config.toml
d_model = 256
moe_layers = [0, 2, 4, 6]
balance_loss = 0.00205
norm_eps = 1e-05
seq_len = 256
steps = 3889
Below are experts of layer 4 (counted from 0) of a mixture-of-experts language model. Rows are named router (the router's row for the expert), gate (a neuron's input weights, with its number), up (a neuron's input weights, with its number) and show model dimensions 0-63. Each number is 128 + 24 x the weight over its row's rms, rounded and kept within 0 to 255. Numbers have three digits each.
Before each expert's rows: a language model's description of what the expert responds to; "gets" lists some tokens that make up at least twice as much of what it gets as of all text. This comes from a sample of Wikipedia text that the model never trained on. Tokens count by the router's weight.

# expert 15
Word starts after function words. First pieces of lowercase words following was, to, and, not, e.g. ter in terribly, cer in certify, str in strings.
gets: "s", "al", "ter", "per", "se", "str"
router:125156118147128098125140145126118189110115116154139117124107171105141138076114143112147135156134141110112159148136078146084166107175113166111121155168144130125153161150140138167114138154156145
gate0:155126135152176155152123161142126107115111107085137077137118140122128108133124135101119111109154142089115171119100159178144148159137109150128150130141146155098128147167117106124136154111152148
up0:114133131125077093138134127082129146142164139149092141141116121097125118137124105109110142109082115156138100107125083114124102105072137121128157126075100108143107104126136136165115102118143092
gate1:130056108088149152103154103156121122121134137103141121129153132087149095136107133163115148149174133119145146095123113222123130101120105171125116108143143124099104127118148051170103164133129150
up1:145113168137169132116070181128147140115105061126112174136106139174159143126128156128119086129144103116157130156134133126118152112180145137154125119131106167109105132186089159134170110142118138
gate2:081126145097110135206106125123119136167160164131166107113109167113105128116164110094149125119119100123113126105138149163103107136126144129143115130110162170147144124152126134122128135131126137
up2:140093136153151140071156120144142141110107105120126154143117118114149106136158168175106146130119170154153154179089129152156086109138134068133149118138122097117122152121105123167141124114155107
gate3:126121157101092135086136107138129122115171145130108129113100132098134159095146110135151149145099155105106093143103141139113143084109141183127141170133090130157111094096132104147138140183132096
up3:156121182128107143121110131150114138110080135064126112135157146150121131093116148110121137148143107141156127135147130155150115130129140131143155181132077119162118167148132118097125153106134167
gate4:105084160113118116103110133100134142139083122171121120102097127104167143141115161113124110095150131132129103123163123139123125151104157125150089198128101139163107147091132118110152100136104195
up4:103117132104143178121121139143112122132070117110136150152134147138125173102126128112183126102147115118138146138090147096127113122141087128098132151121116106118125157134130134137135140131132123
gate5:102109121140086153114156113107139120127141057115130125182115069123167140120142122073110107128142080122149140137141110122136129108138120172145173140128145127117110143156097147197121093164114103
up5:125122135112124141118129114121140101095131167121143102162095098128154103117149083151119119106126102112137104121096112127112136096134085099147135152112169141144123136180137130176149046104113147
gate6:129141130123115135135095146148171115136083118137112150179169136108140160148163112112167104126104143141132119161128135155142135101112155159115082142082154126067097107129096121141122116154109082
up6:140151117094110181111135134103096084141137116112075114119075083099112111120128169136145093118131162137150186155162136147131095146093129121177140139191145141146144122094117149147137132156109110

# expert 12
Word-start pieces, sports texts. First piece of a word after an article or number, common in sports and ranking text, such as am|ong, b|ooks, mat|ches.
gets: "b", "am", "comm", "pro", "m", "r"
router:161160155115122130119108128162076161134132121110149157127095160117153115124126144101109145166115165145167097131095098087124131096140140137105140091148146129126150154111119154120152121132153150
gate0:175147123114157108136125123111093117080103134133175113112152127141114113162146133111104150148153135154176096098122147142125101100132171119138141123127130143184133112098109130121068152156128152
up0:151124127136192078088083102148098096117149141122135124126095124123109081123191129140100171103124094145149129141147130110134146074123156170122141138103184151149128101130131142115126118148109134
gate1:141110141148090126060132137135073156144111115112112103116174112167110154122123138131114099135117156119126117147120111134132098175083121120105171116099148092103111132076130145192113104135142149
up1:121126115102113133167137118157107174103137141132151102129093114134126137136154119132124147134125208124116174156098107152154120117123116113111132122137139142111077130076090164158105107112148132
gate2:136126079056080102135118145105137095145140098141116080149134168106128102091120144144139152118112123116148095128156093117141140149126105122146123094119156130129153085111144143112110161138151100
up2:165135120089126151135109132128118114140125151106111117141177145136137076130170143120116160119126132159139140129115136130129129132111132158136138113109143118070079070133089175119121121109127136
gate3:124116135146102130080151091144127082093121076162107098096137095151130151102113183085113141130117092142114150157129118123134139145089160150143103109158117113129091153124128152093159118110105119
up3:130147135108083098130072171103149117133090156095112118136111181156152104127125085140113116135143102098131140108117136096134157137187117150160155130117135182143136150143080116096079137157137157
gate4:117140124141131124116066153165120129086125144079077104155129148165165146119103118130159131174147146105161146131132132080129105144116132112164146125133137131092123137112089128138128151136160158
up4:112153163119158132121114132150122140176146141111106082125125143159141134133092138123152154153097144093141125134142163100118071141091142127116161110120140119110101176145133145121125116135122144
gate5:162187143114103128135161148168109159167124112143122138101135139124117104125110122104111131104110140139129133153067103130153138144091163082139115137154131127089123121122140120131129110151088147
up5:127165125156113088165157107129105137156133110147143140146150147110121149138095162130136092142125161120129123157122097141120131160141132078115151161149147164110113123098114150098120114141113106
gate6:180109128100110119118125170177148097120128105138081144146111142094104131111121166121103109105077110121083117108122159145194135146139106119134163109107149108091139102121093121104116158146118144
up6:139123166128137109153114162088143151108137135148103125119094143116120141092108138153101149128118134151133161147133136150096129120135083137152172090136123128114137135140141138117114144152135105

# expert 39
Name and taxon word pieces. Pieces such as ol, un, ab, Mon inside species binomials and proper names, e.g. luteola, unguis, Elizabeth, alphabetically.
gets: "ol", "un", "ab", "Mon", "Un", "Car"
router:073127118120135164133160123125158160117113099119081107129079107133146176103152150126113121071144102129092164123121107167144109077199123123159164103144087107114096084161127121113110122127118120
gate0:125143098149141136117186096117139192119119131184116129126112142140101162085073154093140131136091097101090111107067150129114134115115152115161145142134121150134145120128141123129118120105106140
up0:157160161115121139127119116104143083187167150120140127135107160151126118153151129136131198145115111161145138123133158139114130150145131119119139118144155123151171132144116158113144114150098115
gate1:122111112113070148128115143143145147099127119106111104110170112126091089135169138114074148098121144121122183084139135122137105180140102119079107086137127132157158121138105143094151160132121121
up1:119106129135153087113119126108109090190117141099106095142124113127157145120142148160173162098145142125104100125158158131109157134103137144116123169132095121090090118166124091116117135098135137
gate2:100111152166131142123154128154103119161119113129121123113121133102093098116088098087157172153150102157134158117103175087113135121176136158120192115125130079114146103100166156162131107115127159
up2:125076144141122094151134080126107155163106103140097109128093136161093118167138129133152133136145140128165095132101158120135161131151128153140105141136103154117107119110139070116187110112085141
gate3:094138144159122145172129104096150105121155108167054115129122138130117144131107124156163171104111061142135152107101150127088118126143156175121107105148107144094157152124082103119105126174128180
up3:137133189129123128199124139135182138115144151147099127123128106141097132139128184154150110111133147107099091119170089123130118120139101121097105143102127142122141187133156143132154149143156114
gate4:128129131133131132150109119134071173110154104158115117091166110090143145123130145109132158112103136125116099109098138159178116108169156135165156102152113137179132123131093149117114100128168135
up4:134157131129115168151115137120129130155138108153125153117148149100115170147184121101079160142139164112119133141094128173134133127118137148094158091141151122146129136124092136157127084155124085
gate5:120159102152131153104176132113121135124126151153134114134108104124117109111139155114109133111085103178161160137111127116158076161101157073111103092160176134126146159135105103127112131116095075
up5:168095109104119111147095157155085112126144118138068110145136172119132123134133108140132127115150165100121113105122094119123108097129158171112085114129133106103132090110130126115140167152187135
gate6:129122118134100096147169104107131139117127111141162099140120131113124131130118148127150098166092160144129166154137125091113158151099136106139107132138111150156120161090142138119106144161062093
up6:165139108141141118152131077142134099094082122113123150129133141086150116130116136137134143116098124161127100100140136147153094093135119141105122097135149076131136150186127148109050118171122101

# expert 48
Adjective suffixes. Adjective-forming endings completing a word before a noun, such as soc|ial media, Analy|tical, Vis|ual Arts, coast|al.
gets: "al ", "ial ", "ic ", "ical ", "re", "ary "
router:142131117125125104117150138111096105121184105090116115165134104146129123116109105127095122097139097113126146132130076091156173175106108104104105137145141118138142087157141125105100121125106149
gate0:144180104071142127101123120130122117167167142102128121127134151149109114095129121129166107123094165141100136104130142121154126142141105144120108112133124111084126130120135096164128133149142096
up0:114162141130137120128102114157086127124137144168098162090078127134131139163139125135090105117113102113162127091116131134126170110094119108142118130136126133149099134150097125098141152139132127
gate1:079090127119128117158134092131130148144110119119145097146141134109135129131156069111118131151121150101146137148119114066133180140121141110091146097101139105174108123152127144109117127083127135
up1:125097098102112138123143115112122107143115154120104099109182111140141136154149093102137108140124141161107112184169129109142164133125133131148149128135105124150126144114131084120102109164134139
gate2:124149146118102118135127129085092132131138117144121110124163135119133100097091120121131157132118125116085162073093168072156131109100091148158146090123128154152121129153121174092104101093118140
up2:138134121118112140164107155124100146094143164109092133130127138111155091109108123137144164074103119136096142097106132066096150097119123101122123076128157095110144121177124139101121123136141151
gate3:116187105160112129102127132106110159082172149144116119132135096154144126122138119130111120126145135138149144115138121106091100153121083123132125178126147121125113134152127087137145128130101175
up3:138100118134147162148094133133154141115115107147142119099102137125130143147096102147165098134084139118106136113118148150157152101146141108070146123137137115135145106093111099151149159098099109
gate4:114130158113184120084107096111110152097168120119124143126157119106153127131154112117166152140051106159149096117144140120124148149138127138099157115107162070156131094108132119126121113171080198
up4:157158133104151141116112119119146170148122116131140112141157140144086143106154127119074099114115133147143070159097068117157130128148123144124148109116080124118165121122140132154156125153138138
gate5:105091142153159104084132173152172138159120112144134123136138139122126140149137096136059135131140146122127080138097106142134111122119084127131126121076145113070130104138173146178155114158132103
up5:124121117146125118096151131117143108162119154153142126094131094091146132095142117135066104087137152140112096124144127160089148112092074144097096124111161079116132117121162124173155110178111096
gate6:128132121127118124111158129107122126178146117146087138087133137125111158130090183152102096150149106131160141123163145107111125101106158132168176124131148142151159135092106092106059123115101119
up6:134176105080139161116104123124105063130153091154092173108120129129148110118120172102126130120131134123144114120155112115158113095099093122138121103165124096115119133145101119115095114109082131

# expert 47
Place-name endings. Final pieces of place and team names, often in tables or before City, State, County: Sto-ke City, Carol-ina, Liverpo-ol, Auck-land.
gets: "a ", "o ", "ia ", "en ", "e ", "on "
router:161138089135155139160107140111104126109107108091143127110163110089126152153101110131111135115146113097103116142139155135104128139124125106177163138133131157123124118100135130136154108098102138
gate0:114143128163158092127182095162122133157110117091123089162160192145119149109141124114128132131113129116142135131169137107083150139091120139103120142124138195110138136143132140086164157108125120
up0:156111141146149098112135130135109112129098110126089131153171166125145178133137130152114106100075137138144140143169071144096171138079117110147112094172168175161132125118136113096137168167151118
gate1:128117172132139160092167123159129125136135189121179134166141154180086170167113106165148102109123088144117127139116170128136152136095078127152111188129119122116071160126066115132146139124127140
up1:095119145126143133091167151127097118107112169119149136129104135166099125153133137178108138138150193151133153148100137138171201115092119137127119177134133097126091100114178152143160135132100089
gate2:151170149150126111105149152134097158132139085073148131122116128142113119116102132141149154121120134164117185132079157092145105142089109155153144110140148163099155116135102133104151099081098192
up2:189170137132125143094136121175108156126115120127146083139129116154113103082108139102153086179125115122131168110073106113110135137134121143137121152138123132103124097125113153112159099090088160
gate3:108134118094170145183094124156126105118125144135115120135135099105122150163126180162123131190149112099117141150144132154098098101133119138133128133111130146144136127130116103146085154080143181
up3:077128142143120149122187130154135114139147174119150087141100087158134108123161154120106094146119114143149111152122161120099122068081137096056075134127112128098108085136132120109142131119120080
gate4:153092102085131136129128113171143156143117134142118106095128109143117116115122142106092134156141120158152113117134145118154147124143154150126152094111128142117113108120139140133103074128083154
up4:121127112098127136083122122135162161124108101126119111110105120098116111137126121118110142153105132146126102131133171130131149117136149115117162075114129175158134130146152140130148129123144173
gate5:133137095125117131148144149148123145135136109122159155092165094093129134108133179153153174124170141135167121138147163191139173112142088122111170147134126129134091125100114112104147155147152167
up5:108112134168116126135137173168096147153138143129123145145174136062117111097121152141140134145146152162153151129128168190082177122143096123108098120117127149166126154069103140139149135144139131
gate6:116133169124137113109143093144127124164093125143158163156137127145160116140161120109147115133117127109103107121160124074168152098093129114048149156151127120143156156137162097115151102166141163
up6:103126097106113134121120143125139095106159133086189137139130178115124108125074130138132121113137105085175114102154133114160123168172124118149089144117116119146129108126142171166128158113169131

# expert 38
First-name pieces. Common first names and the pieces just after a first capital in personal names, such as John, David, J-us-tin, Dou-g.
gets: ". ", "li", "us", "John ", "ev", "og"
router:150100153171144109094165138128153082127135094162116123123163083067148155136137116127122159116128132125138141188201119130053098168108119090101126122147187140139164135122148136132129134087149139
gate0:137130094145111105107126125121130151180130144118132148091129142106048130137130134121103144167100135115116111141105100137145134132116110099162169145095124130143114148153140110137141170108078128
up0:130136111095128146114132100129107113134132102135147099122140101106110127166130118123158139143136140154135108142169135139147108151081149145148107096142128083168107115128141148119137111105144096
gate1:123162113100101110127145087132172130133086164113126164147113093125110087130142162108154131129100072122117134090161147157121128115102132121144197094086142128131149162162130123130106138091150120
up1:142096141118161142124134114138135135137106120120119153105133096107135152132166178130085137126146135110115182080106131075135123127142108142088113181143132129112051115170129132142118120114142127
gate2:138098157126122108137100106102081111140120134145131156097135097161120089183101127164126043105136141127145122148124123117130148158117125107109142113121114119106114151173145149120113113113070145
up2:129108141115091072110124128121090097132077123115128142104137088125109121169112130174119060086166150151143119140092130110100145155093120109101165131108123110127107149148131127097147087133074131
gate3:090137106145134171123144155163096126125113133139117133140154141129150152103134127125141134108123096126136119160179092115180117118161142105138115119116149135151170155126168117144111108126184166
up3:102142152069146154186155159123114096143136119129130100126108136180135165114124067130193140111147088141158124152113099121144141109144154110087119110086161100112088143147156151114099131143127120
gate4:154125085140090111095129123157119123116082108130138092111136144136176139118121165161141148131109124094070143108131115111124169121089154134138163121110142082121135151187123147116139118125079161
up4:131120109119150142125139120141074113107126119133125124125139112102144088120139157133136203156117152110119073159138080151130147108081106115123138087104124113140089133107123153109129143100124097
gate5:085075079108153168092109140127133067165115133179152128142118129132136122117138121141104133162120079136129112128102164076101127104119129124159091128118120152109100131100105175163152099165125142
up5:076133122138127149132114139150128083132151146144148149121094076097151101114142155142187154162089126102142110108102160108067146124133136123176130157129129151089135112125121132171133109163131138
gate6:139149112111124117136138146095168126123111099136091131121110093146106151116122104180138131118121096123095172094076160114160125163137127123141108107118146135137169102126113092134129150125126124
up6:128081159109136162117113096140125131081159138132130138098115099128089086147129118161099166066175102116166100169126144138126112130153103154150147113177125113104118076136145120120127098155122126

# expert 49
Indefinite articles and quantifiers. Indefinite article a/an and count words like one, two, several, some, more, other before nouns: a few, a second, one match.
gets: "a ", "ex", "an ", "one ", "other ", "A "
router:171165106145113119145111107088068121181157151122192131103164143102113106117115159150129111119149100137170168120145157093144109159153128125154092124152134159109176168135103136131094092147119147
gate0:117133126120156090184109143119135132173125137107127135122158118124152140079103141161122156107114100137116166123168128129127146165136134104083133138158129089124118092112143084148118155113141148
up0:138137160119129085159117100117107115159120126126152128135116103151157140108108127107113146139141126112095147120116112172125147159105120152084151110142164087115128125101129113205105164122159164
gate1:087139130090109145091144104132099070137147173142133146155079120132153145103121113121172151131085139055156105126132142106139135105103158132159125151095127099124114182136133097059121159103109109
up1:155120183133123168118107123107129130138100168100127142137143156116150115116122142123114100143146131139076128072046121106094141167142157129168131188105123157147141139141112162119151134169127117
gate2:128154105123129115132133127169154129131174105124150137094114128131131115112149131129115148141130118112110104163134129095059157127125131158136131137112156137177200111182109119146147129133141163
up2:162136076145082095137135121139134131119131120128144156140114066154084119094115120129142155132125127071123096170119133118052146108145145136164153131131123162175164113124139165129139177096128153
gate3:137152122173144128130165088149105197124142143106107133149146067135152117178103106147151140136159077134137138141164138157170151138095147146133180145110121122081116137108117118110153131121118144
up3:114129128101132157124118128139150126147167073132134114099111103117129150133135142095118133128121140124124125118120116131116102126087150112108165114100132092099106171113131101088097102111183112
gate4:124106101096144182094184120138091167141130124108076182103136085119103142091153151172138164107138086083117138105158135149133121145166132100158111105128102121077160141131117122140152169142170116
up4:134120137116160116090156148166094171131095130134114131120107146100128125107123130157111179095156111140148136084137123114146146110125137113153096099137094146088199126169113115157126109143157101
gate5:109170120155173127184173116096095098123169097129118122127124163144105111116124100177096088142083099135137162082120100132127104098117146141159108154103115083150100163155102147136142140112158132
up5:136173111121143116118138100094045119144115124096114107135117131163072132159151122116103101120134113130113134069098118142118114100140114113129148127125123102148086152115151135132125126070146123
gate6:130129106137151102150128119146129112189116080148106127170105119116141152138175126134139096142139134068079129144108135120126126145128139104124153124121078117103135175146128143158123139127136142
up6:174166124156158138155105108117143126124122167158140140118146130171127081100080109145146118058122115152167114120090150118120128086104102131130148137096154094114130115110100150136122107096126123

# expert 36
Word endings before space. Final pieces of words, often capitalized title words in award or event names, such as M|ost Valuable, Tri|ple jump, G|ame Boy.
gets: "all ", "ost ", "s ", "of ", "most ", "l "
router:112116168127169146143146120097121082166143153100147108151152132150128129169126101118102122123081172123130138100159153107128143112110144139123119148158131171120142149127120098139132108141103111
gate0:166156108123132121125104127161114120127126141150145125122118127130142185127130175126089125110136116112141130152108153151141127126153098124105096096130139141143150115130109128137095166121103109
up0:102129147124158100131094128105130134083123168103169107069151140120125128091118100138077085131133120132074104141154115139108149120121097115123129121138134155141091178176145133119106117115089131
gate1:136126116096125087143104173151129121140112109127105153103155142123148150157177118127144112169098100148121111115137101063129121187127114106083122143106180132135105141127093102100085115131137171
up1:130102128117120100095102127149155091146160117148096133102123122126121159145139167149178139153126081106141094119163157075102137153127123174101139138159173176100126124127141120082090106136124164
gate2:133159141118120151126162157139110139146134110107165132090177140120117120097141146138153105153113096153123101146147151152111142167130160152154120111088157123147124112138095118159084089112112161
up2:104111121138112092148090148143082119107109116117135116169153144131159152140168105155124139105145100134123076118150093142094099117124111135121107136142101143129104157115155171128096126128134158
gate3:096121135128093148133164123085168128124128103153140110121130139122150121112148112092084065138095139160147138146059120154143165151163091099149132121165140117151123161152121138118113121129148097
up3:150113128120146112094180102144104140108123102134140123137180145130148111116111112137097106142107149136114125145143090098133147130117135093110083129144176114127114164166144125135155119138132077
gate4:096124104107118097142106136140208164141118132113118109108133108046146136125148141096133141099111126142125097094146129094144143126124146083139108146132143106122139104114175105136100164107097125
up4:117146162142155144080139142181125132139144099123148111173146123180134137101143149162169130133169119171131144131141148104112123195097105107120149099098137155167118145126083128137166125127110114
gate5:101115082163179108139108111118096185129140139135146138105141100119116141148114165167149132153152156164138151124108104123139177161137119119162092131132162165105108133128109135109113111151084125
up5:137115138087124154136147129131124108132093123110100150083132139141170090140075137121154122133098116102160152126136151133109100100130161101132115185141124131154100130158142128154118089123167127
gate6:095098114192136124121094109143103160145118130109159105165153176130140158151116126167161110115133136087115151189104134165164138169151111144140097113107155119108109142147144085098118149121117118
up6:131100116151144157156132126156157158151112136119119157146140162129111150114112115156112083124113128095131126178128115136146135146155114136113129125127156136099097132137132149102143151091132133

# expert 62
Second syllable pieces. Short vowel-initial pieces right after a first consonant or syllable, such as em in element, op in option, pres, des.
gets: "em", "op", "i", "ac", "es", "pres"
router:119188158140113123171138147142150155106082149134134109127136115126128143131168144091116159124138133167131137120139096109170105147159122109096132099145118105154144164109137150115102103147145130
gate0:126085105149155110159109117135140107125112104091124157118099116170149070101126116164110125116098146121117160139149095115127138178139163085177149074120140065154113108106106111093088151119078144
up0:132097128132161149086127118113139108124150150154135085096118128142140144128124068160146120141154152105131121094109189170156120170139089134133081147067133116131133165138129152118113136120148125
gate1:127140146139095149091159098141156124127139130122131149124151130185140134118106125116146153113151112097099124113142158153120128180154106103124129165139123136141121078121140121132086117092134106
up1:082149131123108135107154108148148132115135106109145139125136146105154177160107127089169134113171151104115110141136133117123159126106129128135081134124148139157125143124113109153084082119099145
gate2:106146116139111133152166124149134135131131124134109131126128111104181120080190192135144121145110124097099137132130124131143099136179122092087136117112145097156124122138131116168146120120101151
up2:116096145141102129122135127122121129095166162105142114139105108125186108128118092120121084113109155138135079118188125124121136116092084113132146182121127117145153117131108087100160118111146106
gate3:107127124108105118090112097102144164088129143098117151144114139121145097148119131146132138158128105135126125146101143137170097128115155148094116119084111170107133116160144156158126147116108095
up3:169168115086121113152118149127124118139159110074124101177115140116171108139127119128134122096074126125131073129091139138116147135131135088113156106117094134122121184139095096120114139061114126
gate4:126157101137132146114065131141162141108136098130089106174097154132082125160117160181114158117125124127072095139100151169140121138125114154150123104121152102159158121127170129104135128139070181
up4:128081168138170130102097113120122091104087159146126091135150146118106154108137181117098157148095111146104146115126116122130156098154143111135154135134090074107155101166105151076086113164128125
gate5:132152113122184150158122118149106138103138058102150096127144131140120153193103097151160118152114082122182114105101172155165168083138112114097126114100119094170121126107154106092080098147134133
up5:118139103136177097103110119093094136165151147118136124113161116129157168111149143137121157134127092127164085122121137122118159125136141138151145105118158113156146117129170141102096128129166163
gate6:134162146170177136130159110158173123110135144167106073161091157118099132100138176135162114126127110114165106097115126152172083132137168162114120099129121163134160141126127112124126136113143100
up6:166130140131147163127119084136113137109143114112138132131174154129145137109132159101161147168135082109111139082112144167153164114155120151138180094101081123159115154108139160118126131126119112

# expert 45
Noun endings and suffixes. Noun-ending pieces and whole nouns before of/and/in, such as ation, ment, ity, number, years, plus ub in scuba, Subspecies.
gets: "ation ", "es", "ub", "tion ", "ity ", "ment "
router:162155172153174110168169118090147141090107144125114150150162129144110116116118109130133123165177162135140135136142125090164121167117124094105110147085111125105118138157142099155154132116102115
gate0:152092130122158083124122084087154132116157103128156122165129102140120131087150142140112155159130136125188116119095118123125122120114106117125175133166132137105111114136137125154155115081123148
up0:095078119148139121117137089117173097106156108145138131134098125103116119081164149124128125131138181136151086102110106138136127162112174139125139117141133155137089119118166095139138133140101098
gate1:113121138153099142129126100143165130075142139163167112143113148123153096156176157117107131119093102150165116091127100110103134137108150150124146168128130141135156122127111141090151094098101160
up1:120122152071135120081112103106133119173136107114150133139113130130137144167137122115108100125117158129153151172133126118121143129125096122141143113128126117130066108178133131135088151136150159
gate2:127111120096110103121147109157146119086113103138097161151133145144116145105120077110160127148155094112180152125142158113147113154121130148150100099094171178122145116109071136131134105137095112
up2:153148098172123120136124092104104114123133124138108117138156167145157119133072070139135108136144128090156135096120128126142147126118164116108179133168157143109130129160126138096105146135119134
gate3:163154146138130124141094096149148141113090122102160113128122127152104101139149086112153158151109118132131160122109135123127125079132185134226109139130126134132130156146107132145135152174109137
up3:120149135164135146125090064137142153109134154085111129102140166147118127138144117143131161123138138132128156096125111109098101111138161102200108099114147127135098137162146127127139159137118114
gate4:106106075104123112141097157163099139120170135099111121110087116101170098147141121127090111135120149107131123151093170116127133143112116099140160148141099135126128114112140073123135194129116097
up4:126139153133117134122126106098135109155127134149140145112151122147100108150114109138154133076125111128115103123158155118107108107146125112111090133115137146116125152167153154127133050133138102
gate5:149094128130108135161166100119123122139110150083112098150144138107120125127095119113120127124157128169142171116139122133149148134130111122105147139161125137112085115105082187115093092115118110
up5:137190121146110144123101123071148115122126115147125122132137139114112110191128122125116094150128117143096134141143149152119129121115142132146178120123103085143081120163088137151153177121139147
gate6:114123206147136128116121157130110144150125111143137114095149153112124171090119119184082176085088144146142137134064113093141159141142137100129111130134068164094123124109139154080115104074168156
up6:162130166066178158117101141105109174112118149101130134120108137123125096136155104091135121120120090125134128103145137176141133128137136152155126149162065114147143087127119131156088119171140076

# expert 4
Infobox field labels. Field-label tokens and coordinate pieces in infoboxes, such as Water, Members, Established, and digits or ° within decimal coordinates.
gets: "N ", "/ ", "E", "W", "0", ": "
router:134108095088131149102146155121103132122123139123103119097178129175123129147109123100165113143126083137141115111109143174146110157144133160112165139155100100123112119144142166087146108137149093
gate0:113116125144168167104141162155130092114109139149090123081125143155115147150154138145112111136149132132143113138122127112086140117080152150179106142133089090157147143212071120128169132091173129
up0:107130104145115123113132120113137113136110138080154107081095154111161121097144108113159133149119114120103135196156080188107102130140127137104112118117126138156170120148121163115149071132124116
gate1:128096108099086150152115183142152147170142115129130111167101131119098125174161104105164124143148151118161106122163156143144140132135100130137147177135141167140084140125084106147115167151140121
up1:165100120117122075105134141150117104130135102131141125156121148118110162165139086114161145132141125115161178130172109141107104159134177108131155167155160156133136126065113094137134112126151144
gate2:145153133123124103110143136116113090134129144153101164093128151148109139125110151088171114118133118118135132121077149093148089141089175117127112143124163127107132136119135116137134111113146125
up2:135140113124112135145124153124125114138107109180143130123140114147109107140107117082169109127139163123128152129080104115115119155113161101162109118151125124112133138113126140122096127159146121
gate3:120130091119139125154153126105099126058115133091131157110115128138164130096150110153083119096114113151153137153184167147124137128102126123136092133149122149165109070110118101105172117112116100
up3:116167137138149108097104118132082137143137170165110133127138113138107128152108138151108137106105150129086156172158100123131131127117181145120119168111077172129123130133131170157141186126155126
gate4:162135142162134145104145124153133126080159119144118158127162135119149137164101146094129147134131147113104094136142077157142094172122123126131115110121119140156103102118119159109102126142124102
up4:137137131142127138084135115167123128063162112150102148099129138138126178147117154092123112105115146106102108133115081132146111139147143126131096113144125158189081097132131131116126129148112107
gate5:132143152138170164139159141093119090136153158140124097138058133120116135159094139145138130145107139124146118087179111092131121136122119135108116134127098124109144129130149110131073097125107113
up5:133116121140135170110142110125149095140124125134142118105077095053116127125131149124136080150096139121120128068156132103139145127140115190103147165140092140094139124145128115112105100114087111
gate6:148136144154113162139129119165124145163120146134092144145177138101140111096140110142098119083151105114117152150142125152170137149109140132172132118081128106120132091156137126128124128124108191
up6:137148138127093160136095128148126124117109158109118142125127127135130122083145114149126115116101101106118137128145071186181128113110118138142169133114121149162159075109147148158091105135107140

# expert 3
Apostrophes and mid-word "of/ver". Apostrophes inside names and contractions (O'Conn, Shankar's, d'aujourd'hui) plus word-internal pieces like of, ver, ever, ful (Wofford, often).
gets: "'", "ver", "of", "ever", "de ", "af"
router:082136131124106164093111109126132130137141129118086098089128088091082136141109098150107118134122081118179107137173167133167132106148162098128123137165084094126134143173168113151076126088133101
gate0:149143129148112131119143114121107137106138112158146169156110171088138174158107148119135135126133118108115161133119167140126098123191137138134169104174131113082073124141084127121107139134154083
up0:119109143119113121154116099154145113126166106169133145139119136166081115146148128092111130131151113141118121104165099128112171139108137160148118132141146118093134199128113121121155161130115131
gate1:113130149156105132100114128147172149114110161136165121150105177120128139125130172164089107128121124145077158144114144121141076089122169121121117120100129123145119116113114103124126152091091149
up1:152094129130153157100135094120118154136116143124104175124151102094145104068107134099121143142136161142109113116141113149137151167198152148136120113154123170114134136166149127078132117153133110
gate2:150123129111146127155126140133182083109092104129106093115137173116093094112127156125134109108141118157125152128106181107131153123106177159123090092115098094094127136161103161103128144084107169
up2:151127116130100166147123104125138109122104130135175113147160089105173081148094159094159131128119139138136169149153124152105115143127170094120120137146155132113068125081086122097076164098156120
gate3:099133083154105139100117131177134133163111154098141098118134150105129130144132090152094142108153152171072146110137134114133148167122104167151075090128107143124120090121106123111091122126143102
up3:156125158109147151151135112073134145071134117140120167135115122166116157100095179073142117177149119125171112147100125164086126115142151103079164171118144140116110159108138104143152115108143136
gate4:106141117145114112124126108157135161077154163118097092096074096118143159134133116129112106151111141161149142131125180132106116112079110170125124145077142125122141087118120116142159107111124145
up4:194165133137125108085140102173127143095137155144153123098087140137152159134158143162136151133123126169151114126152124114140116136073116185167169153132155122140155130129157136128137145143161148
gate5:111116101142132053168132130113174127135142172154136129120092092118139143140141116095083141148128125122181115138099123106158154119085103121065126183123127167115165115129157115090149106122124139
up5:119088120104130134148117097126130146131118143134138122139102129115103116107125156123118152132137140134140133115141181099125126115120151169136151101148150110104066101126105100134127073135121117
gate6:055167126130163138091197123117150159163148146127111108100120130097136139113139114116140133143133117113130126145129166090123116143124128124151150115143155148112126134112134095130162162147117133
up6:164131165122087119132094126168092111112115127112135124101122159122070118086135121152122111114113112120157151107111132100148162143160129179091106161106141080171156108089122153080160128142140123